config.yaml
n_experts: 64
d_expert: 128
moe_layers: [0, 1, 2, 3, 4, 5, 6, 7]
routed_scale: 1.0
vocab_size: 32768
batch_tokens: 131072
steps: 6917
dataset: "wikipedia_en"
Below are experts of layer 3 (counted from 0) of a mixture-of-experts language model. Rows are named router (the router's row for the expert), up (a neuron's input weights, with its number) and show model dimensions 128-191. Each number is 128 + 32 x the weight over its row's rms, rounded and kept within 0 to 255.
Before each expert's rows: "gets" lists some tokens that make up at least twice as much of what it gets as of all text; "comes after" lists some tokens at least twice as common just before its tokens as in all text. This comes from a sample of Wikipedia text that the model never trained on. Tokens count by the router's weight.

# expert 20
gets: " on", " –", " On", ":", "On", "born"
comes after: " on", " |", "On", " On", ":", " Born"
router [140 113 123 162 123 105 120 148 163  96 183 127  95 128 143 129 102 131  85 103  90 135 159 166  60 152 181  59  60 174 177 134 159 144 107 131 139 125  99  88 108 104  82 132 181 116 185 133 166 146 152 134 170 113 115 147  98 108 136 178 134 141 138 108]
up0 [167 148 148  89 121 111 138 102 160 122 113  62 131 143 129 158 151  87 124 117 154  98 136 142 138 137 151 154 137 180 130 154 187 160 163 107 162 136 180 114 159 150 186 143 143 157 107 126  96 112 126 142 126 113 188 177 112 123  66 149  77 128 137 152]
up1 [104  96  93 149  86 136 143 104  68  85  51 198 142 131 148  73 142 186 134 138 125 110 142 181 115 183 114 123 144  76 123 130  94 151 129  88  67  94 154 112  95 169 102 127 102 150  99 136 127 150 126 166 121 136 141 123 111  82  92  99 134 124 107 153]
up2 [115 132 123 133  58 125 114 114 104 167 117 175 146 138 120 127 110  96 160  74 143  96 150 119 115  64 120 153 185 160  98 209 112 145  80 141 143  96 206 191 165 180 106  89 126 151  78 171 151 127 128 134 122 141 162 125 132 155 112  98 131 122 140 139]
up3 [ 87 121 179  97 124 110 163  98 102 102 105 111  83 110  81  93 166 145 112 114 165 184 165  71 117 139 152 191 129 153 155 131 105 122 172 139 215 124 140  76 146 146  92 155 143  62 128 130 161 153 172 145 115 145 123 153 104 100 115 123 180 140  60  64]
up4 [143 147  86  96 118 113 163 160 124 141 142 198  92 140 131 124 143 101 123 144  96  76 162 129 146 119 112 133  97 107  97  98 119 183 146 104 151 165 142  90  86 132 194  92 133 136 133 135 104 139 178 169 140 171  54 124 148 100 119 145 106  97  66 145]
up5 [ 83 116 118 138 140 130 150 182 137 127 108  84 154 110 146 122 172 129 118 169 139 109  91 118  94 119 158  96 196 134 169 129 102 161 100 143  79 124 183 131 124  99 104 137 130 119 133  92 168 131 120 180 156 116 153 148 245  98 132 102 106 164 127 150]

# expert 5
gets: " the", " and", " United", " a", " city", ":"
comes after: " the", " of", " in", " to", " from", " The"
router [164 123  15  76  65 179 156 138 105 139 103 111 116  86 112 126  69 159  61 146 170 138 132 172  18 185 136  82 147  82 135 159  67 148 179 163  89 116 128 169 186 147 152 124 165 142 116  92 104 111 135 142  98 112 122 103 132 153 143 169 124 111 139 165]
up0 [133 137 110 147 146 154 166 169 132 147 111 137 188 118  95  99 164 103 149 105  82 139 136 123 129 159 153 144 189 113 123 100 190 155  64 141 115  65 101 166 128 175  82  81 182 139 159 123 100 203 104  56 136 179 137 125  99  86 117 123 150 114 168 135]
up1 [129  75 122 109  97 162 140 162  54 171 112 124 186  83 139 154 127  88 143  45 130 105 149  91 119  63 148  66 100 140 141 140 108 136 147 103 138 127 133 155 101 116 109 102  93 191 146 101 105 107  67  79 150 179 106  94 166 140 161  75 163 165 126 199]
up2 [125 111 149 111 150 173 137 130 172 114  83 130 164 125 190 115 127 104 178 144  79  54  83 123 102  97 118 133 177 123 101  98  78 116 109 156  81 112 108 111 166 152 114  99 136 158 112  86 152 135  99 128 124 120 134 111 163 121 156 118 167 191 125 183]
up3 [116 107 156 188 146 179 139 106 126 115 145 138 100 191 142 178 196 128 111 153 104 160 154 139 120 106 148 160 141 105  97  96 147 165 114 110 106 106 189 146 161  72 163 158  87 121 171 119 122 165 125 163 155  85 164 134 119 192 157 167 120 187 153 124]
up4 [156 175 136 139 159 183  65 125 124 115  91 123 106 125 136 125 126 159 151 114 178 185 134 118 155  66 155 198 164 149  95  98 137 108 133  90 149  90  89 121 113 165 178 149 124 101 150 133 163 127 140 159 205 108 144 160 104 181  72 121 134 104 101 168]
up5 [145 114 137 116 147  70  96 124 139 151 114 147 111  97 131 159 145 135 102 140 116 160 125 124  88 161  84 121  81 134  96 110 112  81 127 160 158 162  61 123 140 121 154 153 115 112 136 142  80  88 105  89 116 143 109 109 103 169  85 106 115 165 106 195]

# expert 17
gets: "th", " first", "st", "nd", "rd", " •"
comes after: "-", " the", " a", " The", ":", "'s"
router [121 218  67 158 151  96 141 118  53  90 101 150 111 126  98  92  93  76  69  51 122 164 132 137 112 126 144 141 160 132 153 157 121 191 153 127  84 192 106 159 131 100 126 150 171 145 133 134 125 154 133 203 116 105 112 136  71 148 146 135 166  35 192 131]
up0 [ 97 172 153 115 118 128  79 128 123 129 117 129 139 140 111 167 130 128 144 142  92 142 196 154 156 144 160 119 128 187 147 124 153 136 175 116 158 147  88 149 175 111 169 130  21 118 135 116 162 120 135 141 163 109 192  86 134  94 130 132 113 124 132  89]
up1 [ 99 146 163 149 193 127 128 168 114 103 152 159 161 121 133 112 186 144 147 117 132  67  96 100 155 127 106 103 141 157 120 166  98 166 135  81 127 156 135 111  37 104 157 147 147 174  97 116 187 126 153 106 165 105 149 104 140  62 128 110 136 107 143 122]
up2 [192 161  95 109 123 141 131 158 158 158 146 121 186  78 109 127 153 146 133 145 140 121 128  87 120 165 151 131 148  64  78 176  77 171 154 143 173 123 132  77 131  95 180 116  96 111 120 121  84 104 158 133 162 104 135  83 214 155 116 157 157 132  74 141]
up3 [145 124 149  41 103 101 122 122 158 200 110 127 140 174 115 157 175 100 169 104 194 109 170 155 135 139 152 182 108 146 147 110 140  98 149 153 118 142  82 128 170 114 101 166 108 135 112 121  87  75 188 163 152  97 119 187 158  80 178  34 116 127 118 107]
up4 [ 68 105 144 116 118 150 167 171 121 108 108 144 170 114 139  97 113 172  98 126 150 189  96 161 101 139  97 120 132 147 102 163  70  28 157 126  98 120 105 193 205 108 165  89 101 147  50 160 115  93 165 131 112 138 119 125 184  82 137 134 169 125 102 122]
up5 [157 138 138  84 145 224  85 215  69 106  74 144 127 100  74 143 161 135 142 136 127 111 146 137 107 105 103 128 129 186 148 110 103 149 183 115 115 129 164 159  80 175 156 145 174 128 123 100 151 111  88 127 136 137 123 113 152 105  94 144  91 161 159 126]